config.toml
moe_layers = [0, 1, 2, 3, 4, 5, 6, 7, 8, 9, 10, 11, 12, 13]
init_std_router = 0.0109
n_head = 4
tie_embeddings = false
init_std_qkv = 0.022
init_out_by_depth = true
beta1 = 0.95
decay_shape = "linear"
final_lr_fraction = 0.0
seq_len = 1024
Below are experts of layer 8 (counted from 0) of a mixture-of-experts language model. Rows are named gate (a neuron's input weights, with its number), up (a neuron's input weights, with its number) and show model dimensions 128-255. Each number is 128 + 32 x the weight over its row's rms, rounded and kept within 0 to 255. Numbers have three digits each.
Before each expert's rows: a language model's description of what the expert responds to. This comes from a sample of Wikipedia text that the model never trained on.

# expert 2
What it handles: Digits and cells in sports statistics tables, results and coordinates, such as 1, 06 in times, 2 in degrees, plus row-starting pipes and dashes.
gate0:137117114159137111141169152107115109105146183175134079148104117091167138151142104084156016195082172109164129160125171185112115149114111104090105118133171124143086100105102135103099143148064137059107153101096123102099124132165103115114118097103107141145173092105166118037165090132135145064170134140167108189112188118112098118125164151160073135189161106098130153192145094074169086123134
up0:190133137114155158125107129099093147112135150071106147118048182176068183075163135087169127122130123125112137135093191132149176126126141103186155137144116082172146150168174114155103172137126170163154073155151143130111069108149133080111169126123157123142126120113146103139144118128190146064112110151122122083174173098099185148120116086109112120122130164166156137153133161143147140102038
gate1:193077141087170118090135146189094123218137075139129112121095187153141125133148146103156183124148141115143101149107120100113130132094084145162085094147120154098114190136148090138123130155120168141122102113134083095151096146128107155084079166116127122160125134140100087122160126072125075106171143183122050127092112158159124150180149125151129188102100150086151144153204167112125163139165
up1:192118077155120191071108164195174113078105129142135101131137137131117124125083102091146160136035097109116161164140131162151148132089139172141145090142121163144149115106129145169115122124087191095133064078099121037125108138119093153124183186034089177167112150115134115063123170103113172087122095162163112057131115095138125122110162069137188158122123112148126094151167098148088158142076
gate2:171114160130172168092110117170082182140098142093135132155086136113148133120031075174109138096118160167176145110137107109082142160164114107101140150076128119119096136135185167106124110091079161114170179150109095112097075116074133132107139081131152162151057153076133158176107146074170122108120079145076110116170136120139149189123113113129115146121130130208167093112133120099105141109099
up2:136083118158173095089099105143113102169068157091114122138152112188137123122163077087099105091162089133172131124138169143188147139108121146139158118117147103158075132130171116071190125071146129136101144110117133153098104106125106159111129130098147116109088126109127179168072135147097091146108173086104129135173147137152090119137122126129121136125110089107093075139162087063091163152116
gate3:100142152122114125112159185184145179160170134126163148132105096129123083108096135120244159078117129134147106080107132157161144149134101088140082171167145158133097149069153126089089173118152107149136155159198169165149074151147088142133099185151122153098139093157151121094162115097150103065133183162123123142068071089162161080158179111156044105170123182161150153131159114172143107148101
up3:173121136146092126156096143084091146151130077177137167126155144101126166137148142072123141137095163119149140220076164194143096145119140110109084096216133137080119094170132174172133065131099165131129121060150126133155077134113111130116114142078077101138080130136086187157090088146128118155086113077179064086183130136156096130083128182133080130165105155149125116165105118127087116156136
gate4:114188131147129103176119142111159153141132112110104081092121166097163103116096182110083089120114170139080124033113140148119087182117129099142085122101149169147112181111096116127127117144141087132122161125146083111096150113164155148102088131113172165138146071174121161076115210108108128114124074127100191151148151139132135186180131120143086084125108173129182069111065143103099104143122
up4:154135112121125071131127158080075115135166066159127134113137122139168089064106086125141096102111092155162146185125156172159133170111084126163165098127140128129135143079168135164121141128196131137138093162141143056123140146065122136130144164147119139107087111095096148141092075219127126102139097154103105158114134121182139165108150146182122125086110130101113074192147200081128127108108
gate5:142074174122173119152137089174105087099170130162086175117132068089060153065140150139165151135122112184129112149169221168168151136090223093096121118204163174125129128101126121093122110118109107109153136135141095139101080156072149056155144126162068119104124086109116104095121100143164124168106128131163120082191095172098147134118105149144099134106148103163106165124135157128116139128153
up5:145116166167092151173152166135092165135214131198060146148156122134116134156192110171112095192140126100123151209175127091164103140130121160092150118176075192076100096156176158125170107153194129098173205137161123135082103117116110083166120103111173087106091127104146144105142140099123110144100106123121108094135180172114181139146148211143164122129144114137077174131160151080133151146112
gate6:115113157136088094157086205116153120121176119059131110122139157162174118097139100150179142174150097154137097167139096143143144151099122105152142131059143114097101178053100217150153131169134149130076134052154114179136161066117132056144112134128112114113183157140126091151067112120106153127147166117108199090082120062131150115099160184166102087157085151094098122122112132032147134159139
up6:192120131175155190138148144104134074151101122153163169194188207087124091083086082186119148151158138110133145145128123168103139088135106115120120133204140116099144170064178150174137112176143140103131121069127146155163132108125121119143129088145114092127130124128079183096079160123141169152091155145130130138123123063085118107067153169138121130087138102086082092135106126161089161146156
gate7:095095147142171139127069153120111128122087160171108156077097108129123177190087112151122133091150070147159138090121133086168193148109131118141140169116114145134137161124125103096122079137119111118114171059118105111149182120136065103133169076120105080162108133171107115136101107082160126110202122110102122125106146101124114105148134088108075106146179114101059187094130182116105111104090
up7:157137127142110131127139142145153082105115061116092113093109174142110185102146095091166144134175137153095113064105150110085148161187119127106116161146111109150114149107125146111145100117168148132120090078179104136141173114095112107114128134186152150216152179134124110125145165136161113105153113100119109133133128126158095148112091074178148101179104141103141116116135165195106150094128

# expert 6
What it handles: Plural and verb-ending pieces like s, ers, ings, ts, especially third-person verbs in plot summaries, such as shoots, feels, decides.
gate0:083060159078140141084170133163142180149057186171134130169108077137112127076111158095144197214104147116100112098161141133141185127101172119191117132191073093101125123117099141186079211157134113150148169117182145134129143137088096211104192157159166164118087077128188097174076125139187121110155125097119114125132079077107056098108157108159153139093171120127132156145122113134121095062158
up0:112088072153065131156166096133103143124155104119130161077144107139133060130140101183149086075098103095109131116155167098080118139133118099112126061073151124151137074150105138075135079133154106096135101096117088117079125138147145121121125065094073103103213140167129183100143162099137089095117087135184139113114109136136192121201105160161079109155143090129105090097125126086168114102080
gate1:149120086172143081157117173153064144119086098149077112078132102053113087152167171104092147119176028191084177139159096085163172192130181161111120076155114052075065128079105081130108162130095183148099196153150140169122160100135156159158156086093122096148113138105118172112095143162116167122121116126145136123075109136119124138122114109152133137098076195158142149156201134122078153130147
up1:175093088102123121148152121180113092171178187145136113107143143152099189192149137146157113114138189155137092123159058130150144132143158091132125130108060111123149129134101207152125122110103092140126069143110124151127114145182112098143159199109103133135209125163144111133142136098159128173157055127083130099141128131153129100084101096117162142148119112141112092130119127163129160087198
gate2:178110202142141118090191123140116153084134150117154182135107116139166161121081194141108092123118119104112100103198107130142174132073124061154131145138126173052115108121140157076161134096117123107127157117144124090171127130121112168099147118133104152153173086112092145108000150173063157157155147117138086158116152154112092109138118082124118102165132115098135106154108149130046146140116
up2:138108152080072162217170098101103071105039079126114136161118110151160138106105037091120130130154098170143088172106124109127080152133125138129126121089116151076126140102122090153140144142117169110162134136202115113112151136117124135120181144098128140095131124194104197106099146055126116124141170094138164142071129074114066075126111138077104105163199166119130053132146072129116129118142
gate3:183163069150124146140104172153162096101164165089081136162102140121111116149102149089144140089164126155189155101167163183098156137064097071132138177116028134125121075102110155068143087181112136151087162064121134131097106126109162144108129093101133181120190197107135111114165112103054135192116186128077087134101147095079093168095153117158155102096153161084079091159089097080120161165173
up3:158185163124132152142106132139154068078175096157162105118119158101110129123085115125101175092245100155162117128154146170131185138145134099158180159104100145165185148156131169119159137143124155107114126087159162119119115151078173113108123129104136120111125151134136129137110106137104095189089141162072107144200092066118129092120079130114145076108129126167018132141101098088118179084213
gate4:253078131161184124153137144122138079171117091106133142111168123100087093114134148138153146126172131143175120143142162087123147116140133110114202118097094106171143154106114080112128179100111090088117135097085089145110075161131148062134141149170089116131115157115136104182129113130122148118100186147166142145114089135167154129138173138149109097122140181112060196163086134082144144196176
up4:136085142143100129117150091104198090035142083094070105151168131226191112103129179131135112074136136190086155171170092097141130159167098177071157129141145139140162134196092139152134155139124136180163103116160104128169153102124182155102129090084128123157128087151152147134077129160061126100151110130083176125127101140113082097132072169109113154110090085166081135157151146126085171101120
gate5:185142057086146103088162123128106144188132121158124109131118113082102125098089151156125081110169207146155155186127089179095082183114132100173121155133088123189125152126129134155117123096089086148122111180122154055121109068082144174078072193147123120113091160124163192138162172153116113070144114131111104165156100140157185094068057187116150116140136093090120148100152159123094119067129
up5:085047108165203066109169140122086094143198145151084100139086109122147155117074163111111167062139144131094167120147137102089163127117069110129125118109133141098013152102074162114107094127162089115056101124198144169143110162090098173088145091148120167095108131166155110151133154061102091194120185139103144102110099087117125099128114134111195104147147138180147088144148195147140134124140
gate6:106148105159075169116144104150111053207107143128128111170181117119110109091134153096147102110159094097090111136127122063135122112063075126133171137180142117127213142148080134197122171179102124142154126050104172111141145110131066133145163096133147062117136097119154111130147159113127161221142117109109069094153109159175117105116094081135145102167119146118065126105136110143123136133107
up6:158105139195098135117135099116139122160086140112119097157129103127069083126129182082120085050216050062108125125074114180140187158148062126143109179136140121121125118148139143116172092153173153113155179114195101094139140100121095154160116091090092066082105140108095170084167118091110161101090103134114069144104125143130149155043093112112152123139169099110112094132094131148141111102106
gate7:150147138173111071208138150113150150100143105101140148122183094103128084105152131117148111152094066147165093151136117178222082147116136122193144172118099145078120150081155134111111125141144169124104139131116152138166084167115132124161116141102111142098112163099102126111062168075133170120160099157106062104107109116120120091162100172145170157110169195093069134120144078119196127079124
up7:098096112128107087083092101155102150109141158157149103133087129156197169100126137134134108088136141168110160096109135071131206063124131206116125088204123161129105052152112106129104131149117131088174074150138100120120158160159141139122091123157141071136084092107177117146141114124156149074161109121151138131130154067073102142062118150121134042126114179130139091147131154116128071162056

# expert 7
What it handles: Mid-word subword pieces of foreign or unusual names and places, including Thai and Cyrillic bytes, such as L-iang, Pr-adesh, Mered-ith.
gate0:107193089108128125110157115179184108197127069135123181089121146125128136155098182098074132111145106126096079156139159068141112210171142153065123192096120125085146135127125144106120119179124157146131098147132147156100107115129095126148186153127109143153134168195179152093136112111110139125120171104137068085119053111081070151142147135144134098136119113045143165125119047144109121147109
up0:092155106167161135192098112145149093157124108128122142040088121125111110147130096118172122095134118135146183140117151197086055135091096150125156119184150125139137109165112118163073144121112164166156111143150173179189094119164110104155118155090234125151165097147194091149064134148135154153130189107122133193125138112150138144126151113176091177140112090127153075129111127153148121075138
gate1:183132080085133169164172115108214149122155190138070134109089096162142129136147142091131114178168096148202082141135140122116117150122122110160123117151120113130169121089139161111099144149132151109136138132121146165088174181185123154143153185142109097112137124098086103139176131088117144155068104124157066117116123177144158131109117134141127162151133157151106158104139109156141142054141
up1:114091175170148089145097152092111181074150151159178146148134130135128108107148105129102109079153101141086092107149182126136120133094121133157105167117117077145124180060127130148130103134118143094154196120098141091147182120151093180169113098069129125084121114148182197120085104177142124172105094094096109142095115127163115048084168114084135107105094081174143110155100164145128125176090
gate2:144141120113177147168103161141098192161174132076159102120140160199109144185157095188133121125167097093087112073177118192161123116161160103135127117137108193089152142100109130160100090144071094123071101129136121080092112121114110121091171146079125155185124093122118131088136139106100153135113140167100119077100055075124155089129153111150101200087064167083173114158156151111122144117135
up2:183101125123149067134179157127091120215077148129098131140115125143168131118162079087153096127128150121067172155169133127125144143142074141088082148144096150105163142149114140116202107157123137111163132137173149137084121109201173177093137135103149138149131100136145085132132137158105096152141082151144171125086095143168098153182142149163159132082107097083143136109158109130167109165136
gate3:162091106152152108171149157085132156138111134105124128155085094106128151171108095086113054106187114164144085141128160094151101173190084121129127118143181156140142179217077183122099128073142131160151130134162127136139145177106120134129143062151100106110133106201107139139129070165101110065152109164174116168149157167085130174195193135121174134215155143105096174122120136165143111090105
up3:133209177123138143162159120169163107100145098074147163073146146178173164118131156078130115129066190105165137157111107113058114158160107123136186125088124081152117109115135099154121089079115105105157126144163105122111178169148159131146156194146069134128161140120191083106127113054140117126160130092130137149147133140088153176096167147164145134089074150126187148130161160108136119195160
gate4:119096139192164132179091164108116126122099071122140083090123107147119147170078156082109134196155131096144153156152089106143117112213089102135118154085162114143113129176135117151191148105132136155123133131096166100070110160141173144200160166141050144137133121089122151145167134073109149145134157153192159143114166138180173044108146102151134184132125190106117070110114144140141130149121
up4:068137131164130080149133146153141093185122088101153145111115175103161147112064083151114159131154151076093179055102136124162144151088093115121176160195111101149192114194091151096112157110098191178165151094174144112117142142175160099151059166117147096116128119162139134079180117119134139178133152111113113116105137125127099150093111115128155133137032070134151110154099154124177094143101
gate5:151125074155091098101151089134111168133139157125135146175071161150165174161132119121175138112185117163184085155138116134113109103115077157116053121150088110166113139195110099135126095108170108123182111143130169145133199136132130171143146150124157107148156125132136123116160133111137143119098061174076162099092169095144156106111092157115102109149158190157151174104159167159092107131130
up5:145135130125171112117095120149109125171153153144109158205115129119166150138153164121176129102054123140155089133073171092118169129191094116133133156109094174137145127103100129055143154163165113132129146126134166111154110126096186165069164178170050186162140119134133105101119115124146121137134131098165105119107067148115140084132090124118172137075078158108149140180101110142038099203183
gate6:229160114178176111125094167115124140113184145110122122109164119146116129148143119097173186106112098181124147101170144165062104181100195132140121107124151158098139104120105083141126093141148157146157093200077117090141159098123161189134179064129139126135067099148085135054104122122146134079098068196178108100130140083087142106084122134138121159122170131091122118043169180057178132104058
up6:079157073086128106152178135116147114103126088154111139056137078151105076106088089112137098177083113132092092150105139164156147121103056141108133099056131138096150130137066209156164123132118116082123103170116158139119131218133059082196123162095098159144163126169099134146111127135142159105125117124142131116123150123141164152087192108125150134094204116097159142106092155093150091159119
gate7:140157129148169121112161192123085096152145116141081151131078126153141175131148180115165130066124136161152096162156100138152120180109116129127168085154142095129126119133132149097149147117165142120111124129135144086114110093075177060119181091173232078171154088149120123052068131109175115164129144138134098181143109189144078122129102098149137170105113096149099098134131118131161195127125
up7:172094163079081137103119094113127132090101125105116137151084099156184147109157138088146138112146129053128135123158091158101152169121156117128171135097176191153146092160126174146060135123126082082120107098168144143138094151151103119105152102108143106123183173125072171150164132165080156172126062104095058159104123114103120143096088145114149131121066122136104106098138111141164103084125

# expert 14
What it handles: Latin suffix pieces in biological taxonomy lists and species names, such as -us, -idae, -ales, plus labels like Genus:, Binomial name.
gate0:124120139163112120203158129096124128163083107130083126093101122153175142108163166076166146155131183121113108174119120164109114165149157096156149067148141148127130156125115148139121152183157102099166122104114162153091140176113144125103165144137136104143169111150123173134102135117125082169108165132124099147087072095104166167124115061045151131112140128123139128135129152121088098181132
up0:165115146128101098108165156169092151131146136212124080124120154145178101113094151176058130107091194163120135170133170157111108091169120092119117144163131093047064108106068149088092117131131148101174163122117129087131119114141125119168095131092095165111095158075131123153114116111105168126151119069128099113075152138054103164149101108131092147165112085181080120105123149099136157086120
gate1:194173148142101119159097120060131118150136117144157106129084176153098042099162082133153109151132130116086091161145124113145165101177113175132142127236080137128088182164109140127127166140142191150111145138135230157115153128131132175143097089146125149114177094199132105095128124125125153131154127152137107134086154148112178089100114094118119135109147142133119117090138124206117070170127
up1:068106125088136091112072168141095131158105128176144164110126050149166250162147165173132139126181100156122152110136155108160038116122201094168166170112128099094147164113117117127097110103103175114146103126122080128104087087146133075104119091106198132114167173158149206145131115080145110092156112179182173109129128103110116077152143116125135138111112158160129109132157141099110133110157
gate2:155133134186156102151126101129116090128193109092129081165098110158173128160206131114141097129166132157186095123163130127153201149109095065050113120097108155147125164112121092080084121149123121051182136127171110122098093166088200155100171135113141161108095142112144118121122155123130173069113102143123139081090160127175161093116106126116111131196091149073132081143115128149191158188074
up2:111107097119134113152128143097152113150107065172106131094089131148114086157134149171127167119178158150113091110162096173110182133191123104055154138150142135217131084110118117090144121133168138114086125135116126191079066096147179170153141161102094211138142218118144086145165133137128179092146167124127118105106102110139127099132149114144093082096137062092121139152160107113105153112125
gate3:148115137153127170142175164101134127140168147139118112124066119119107189128142073102139181108137126073178101176157134070117175087071130132162089121149133175139158118162064116121061138089137147094093105139134183137111119143151164131158118055192108098088146145099130123066134079122098154104150128120117129191093163143116080146069126129125147141174135107144131161101115179189166186115156
up3:077148062140145126158071072161106147158127110094139159080065101164131111154132115079155106122166115184092167156155159087111105167103073112102070134172133141080107136129126166117165125098102076141117110149101132141160135128128146122124172167111154137144108134135193107106135117120128080049074118108115150104166105119079132045159161152135135072070156129057167098098088106120150161117159
gate4:126141111110129109135158186122131117116135159120103113089094120087170152182164139114123145099108160161159173114158076087089162126101199111081160145105135114124088138139176119156093116116123127082052130117064143150074111110062088071078165129110129086079126061147159152084049121110186142050111133095148119197126130138143148132128117064129127097111129136163134080097141114116167144148112
up4:130191144094152135099136156066112142165143109069155094101057065106120125104129191165088075168132082130146096145106153126098178077111137106143140149116124153128115087179111148107096120131147068112123127130116081202121164169052088138153090126106062178116179150114181104168144218145166153134106168129118085087105135176142173094079103156137068096122127114110181162062075138147114109119125
gate5:105117177157103132120144220112176157195145133158120122089127215125098092162131092183087107086130163115138107148118130108165149116096125120124113098129164103084127136109085127152137086057129127061151152082153182096138133113166122132141089079132113104162174125104075117117191123161127146167086129083151091137168132074119114170131144127131096110134139095167161172143134109079098090118112
up5:178098114127135123134168155112126111156143158164123169094129138110109187118114104187148049142124135081124055177095174089132130124100176123132138145150133098092151066112189074096110115025093097143117091119133123126079144044144154178126142102173123128144153155095109067110174137165101086167131153052114092142149140089098123126147113115138141054145156141159186096141130096127089100127136
gate6:153129103178121125188160169148145144134160159121164145105130162157110181161119118109122138112105118142114092099141122127095116132100058197084107096110131147082156135140095096087166127168133180125077080172085153172124104139121108145114085129144113125147150160169122154152124086101097127145148088112150097156110134126150179164175133147139113091112150057124118128168121108130117102117134
up6:181082094194139129140081051133145111156103061105136141154121104096152096147117120213110154148144132081056119156128096127121127139104122119102105135175132093161091129122135116168135119089123059079119144096106187138075122150139155152159147155114102161141128120160065122135060118082102138086126104091135164126153103063078114121119107157069052158140153065069122146126156077088139138175103
gate7:106109093110078139070165108157131169153127100156120135142114135152122174129134118127114082154070121158147096128102055089157154093084079088092146180112131197152164131112163082164095096074121112118112135106126117164083156054140164111129117097138105173161131133100122132105171167097135095159143129133098116154120176089072117106106140155160160094114143118128127197129145131117155187191108
up7:120156117158130172168113072115126109178122151158153114094143108060112000151129125134128117104116126061135171140169070111079126125091148168135073134093152147113056097147141098161113145143147126140146132120201147165146135134107061119149131146150095123080084135060191126085128088166142183170151182160107130109164183113098158135151152116168121097142174186098107129104112157148068102169114

# expert 11
What it handles: Career and event nouns and verbs in biographies after his, a or was, such as debut, died, work, election, Minister.
gate4:138124087172125174106137128145128095174078103110109147096105096076115152062112107153100109104131140122076090121148077099117106121114129146134134084072073126118129115104134144053107109137124082136138113139116108171100167119086057100102079133149126148067184112124102112138107064112092061082073143111133146190091183105126075160110126131076135114120202093120105145033069134094105148114107
up4:137083056061128140111109147123124133142125112098162179160160167103112103178122135176146103163104157142120143161160155125151154134172137133146166124155079096189157124142156095124193109147130156060183162126148098118147121140148132068109096068149120092156076093144155181163090135184149157137175157105208203174160132097183145160132142094169114086079146078123053140173177112127171128154165
gate5:121119136111091137123136108103180117136133181182117062107133120123138140165139156133096097075127124117127102128086070143086085168109081180110121148113178122136113162122119164129144111153145191173140095138097122164153098124085137111124118150177089123110105132153166107127097116095042086099118181090105158111118114064111116119106098144181159156148119201130175169122158137187059151109113
up5:142171169103110143149114109127130128148109082198172122152131076172133133184091134140106172070126120112143077051153073076158160139135116089139137186089163092114093133117158137144150090178104151157099165140151191137147154129108152168114153152139073099181125154047092122133126138091098121198082132090133141181096126133130126102114138086147163103133145141051086174127103147138111104160147
gate6:121102135176129113171119136118181103104078126153158061067128126091088141123155146093120183183120106162138149154135135132148083194084146168099156225153150144148116073129101123168085109155150092130174146125126156123074108126132094211128065149146126106130173136175140124092147104131166110136117073127114117101198113169122149140105127124146114138111163099058150139197140181119080139104084
up6:151128160111183156071167120165160114129125071145093112204157117119139173147082139101156101122101109175157137091102065029146115157083144122158126125160132087140147095110154132171085133087140080138190111155100148127178103163140128115132106101128151181147131145125198116160126094118123120142098147103137129141118144116212143120111150182078074092132137105153090098125167135049125114121076
gate7:119130130189149154147115149093137107227078130146195105080066172152135133092115098137125089110090085107077080081138097115130139129164149155156165143156128151130107069078070088147137074162109127134131192190133117179062120159147084147177144127109147111089121165137149113110072150137161142120136168069154139185108143120130170061119116162151087131068138125113155187162099168129081109123128
up7:086128069080125113160069105135133129082123056036143147190111113132113076099163114084093134136130113096130146140108122103175176149093074113134055121101127105110090189167132117107102129092180136101118121164128137055128088120144123112203119140224158144076147179149119108091117130132173114111115141155145122078168178120111117156170191137133096131149182152088137110178129077117197131181100
gate8:173134186190094101177131157091048134062125144147139163141151156109119165114165190178144099137093138109131155119147109165160090129143124077132152106114153131147142097115179115129163074152151127144133098117154107118058111085160091101132132134150143166093190160133116125100131074128114109101066139123097138125139105139134172177113124176165086109134111156150148085144140147140181138137166
up8:121143088151110160049063097162183106133140132113101189171090096107098065070110173168150141108124149172121142100151158159166102121138141128166146159141155139081142188171174174073132070071102095124124102150157167137150139108110095092166076118087103147101129169106185120184124108132106111105169102091092084103155171090125162147105197159127154167117170107150113083109149104142137184168098
gate9:143165101099108157079114105119080103151078156122086081173117086149115120120148180108153158107178115086165118081138081160172081137119133132156129122149118153154132075118127115119156138075131116136113120142152058109122145115102103106145116111127130137155159158092118130133119126078131139124124131164090128152110179132141178123116128060137090124118154081162163092157146053122109151144122
up9:142092132111047110130142116105128157149074085108146059155116152158076162183107174137123065144116125142103096127072100057150090172157096146141104116115086136146168150171117142113144210119174095150185149118146098103119143124106125147141121158082151202071127053118081120121123153144124140129083074165126149107165162176098105117127118082183097158164102125089111103167113107113120103174073
gate10:092144092172102109141128162146149114124182096016143132103138139171116155147160070140140138090084097131118076119173114147185124184085185109150119149133082120137110083138139134164145120131139076153154177124102080117151106138076095088184114162121158070140130169110187141173115089139106138058123145183138123136097141121119154119117165104109112081111091149171121121111165126095164119124085
up10:149061070143135180116131086143202165187103148128102169083120102163102079120129142158189178145087105122108173101113132089099104124111165104135093158092177150124126183120103145115116112110173123127132116140118141091105119137104113241079120146087152121142114171164091130134134075122141144129130159081091204123151122133118048227155163131117109111150155131107081131134124132089105115137089
gate11:160091107131096078111109137092134099178101123103128122143141119071080094106135216116136138143087106101177153084112149110137077118162090126134143148084138128124113158163110122129127124123164042122070123162205066104168144166156128125162121094099088100135115119108168113084114119097130139177141128154108106140076164156090202151159132108144115108111060076118134159092151103128155170160163
up11:119142151104074126107199142135151130148161106100137163144114079102110151145170152094136116123161110113119136073075179087137142135115150170151147126110120138150120089160150134101093114074204128115118122081176156111140095133134155137154146099080135154128160156180153146133080144152173151138144077161102119124122131128118121116198171120131128140122098160119124142157090078166137137146070

# expert 3
What it handles: Prepositions, conjunctions and auxiliaries in running prose, usually before an article, such as of, in, to, was, for, with.
gate4:148146083117123103190123135079122127131102104081086126173147112109107055090136115111110114122129130107126083157141179133093095163068134087088152073151137173096161162129143137072164129163168105148140103086149159176096095173203072153067131152124172079113161148144153111121145140117052161080092134177107103125113113092149153162073163112145071146153149140140098163134131143120134153110132
up4:100104164113127176118155120167142124116113132157131109113167139095093098051091117161153150174161050120087178129120107128154068143224143117134131163098209134143123138063068116143141150145063149156082153094142152125058176115111196102086081175113110119111137178071148111131124099136104124100140083083108119167145102114175110188164116110096124047163137139110135130077138116124088114092127
gate5:134125153184095147134120115073138097125107132124115159127179151035128103203150142169153163142112074141097097148151150103144140134135115119093141168073156117139150147099168139152102152156073087128141169145039157129126065143131138129073139128151145127115133129151070127140142143110152174171112118171109186093148089187137187100093138111100085141162118118175201117197061152098061145147155
up5:101199091100105143128138206119106169117104129136114122155095142105089152111143154112155108123173201136099094063129088150157141156096121135094202132165113118102107080119156116130135105125124133108076083111140105137109132172134152060129137123122158129128095143104162145088172011104159135102114141129161128145128088188111164160132138168175119094129136147130127091175144165072131176091113
gate6:104151171149146213123166159140171230123158157125135128176100107185122135115107108081115104146108130123137142170152151144152151114073150138121104103114130098142103160105164164131131076085169126132125137169113140141137106121076145114081105161140096134083175136076137129132099152154124048144109100181126159174143148123182172017155091099123122106106123103114068149124111128084067134151132
up6:153077131127150128051067113139188161162094141118109160163112131112118099126114130117130171089093163128160128169155071109130134154128176143118141197138056093173113072142082099068101097104107118114160061131179129074118065164131132113128208162172085170107154122134110169140139103117139140140105164178140085180163154149065126083156088129127098125105128108174088038139109134132145127137122
gate7:107090095144117121091094129115140114133126100135121133077097139151146047144202127145123103107117150082109147154159164133091152106173095154136125155077145079113141118156159064154158222097162119116085148122100124122095158058062088159098113111099150175136139074155118100116128114135157152143107117117129120090162106151086134061097100104219187111122104141104096126099176200161122152167169
up7:142220103141152140086081079159116132117127048206100069137118146122153093117102145150070098145086105158057137073117122107114144199116141137127127146144140154137105169121101149107147160092141100160033159126125121099095112122138130158126178145077149114143128137136089136088136214093075139115212151150146193067153097151179134115116098095143172173111157119148134095108163071105132160157124
gate8:147143001111125085094110132114104151108109126177102098118076080132076148118142134149117118097106116138055152173105126093135133115117124173124127143093117127133158094105147148110148123125199119152078123109130120181186145094155139116079096165111176125136103122170174120127185085151126126166135183139078145186144129128153122165120143172178161134175110168113139107105142141116104168139173
up8:185110034097085112093130081156076105104099145162098118086117155101125121137122200129105149139128154097083082196133137097080149130123210098087191182148119146155163108108109130123164127153159127161126102188191111177134081138104166078232167158133126136132145188114136121135099151109106112124139104111105125147096093125127107157057166153169111128204185102145144068157123131117102156101152
gate9:139101089135133103158162180109121215119100132155133124119085137125142060160113119114137035155158161102112132144124070123127118113136117135118097112131076143101138123146095222173158160102168151171159075099088174144102170163161126097161131102101158117123156115085136112148144112106104124179122152136125120118081087111123123117100166129103139201160166139093122178177158084110146094149107
up9:132129186126156150118095082139141132115180084154138102152165146181102164120105123096180130128156147166107170152177236083056197224084137125180123147075126163084156126156155067095191109142089117115082139122155070141097115153151079103150117128142108116120170150115117106146110148060076161162151075146148121131168060116168111133078153138125114193148152162158090115129123103127129156102144
gate10:107160107096110151122068059179112109094150136103102149147079137125178113247083113159092162068095152140100159101094156126168154068086168128146109183096111160148153173075130067054178165119171120154125096093141052110141150196126097172155154146154127103139144128126113120141168169065118126175158141156106117120141095122100093133119156070175159176126143144116106177216128099142129116130111
up10:153151175158094101120123199132105116119130109081144067157193111139117178100175159118140097158113130092143177150167123138114151191104146151163098096134088103105139093188159109168139102115069139104162156148137159170160100083111172130109157150120122091124047123113107047155130103108111092167196071111115126095155133185143121130112171143102132145078103063155196071059093187090139133154134
gate11:148169112083104099064156065103138137127094101022149134091159124105077161144126190137125142123148125124231118134119112117084135135112070128132137136128090121095169064164141188145100118049106155114113123128047141168136115091109150163150112128100128138162131124228165150095126058142108154150176085092125141114135145185115121116149113145145117128129092119106092140107104118136109132146111
up11:140133145101123121144072100172121176115082122113114135134145142126124153127143121071105161193155128135113139101133125160085167199158096175152123132109142092125125102134131133113146119119110119086066102122142116113124149111096112112126152149125142127133101106125090120204111134148092137096159140130118183125125141164175052134163138167191101097111086227093165191110101121138178095133156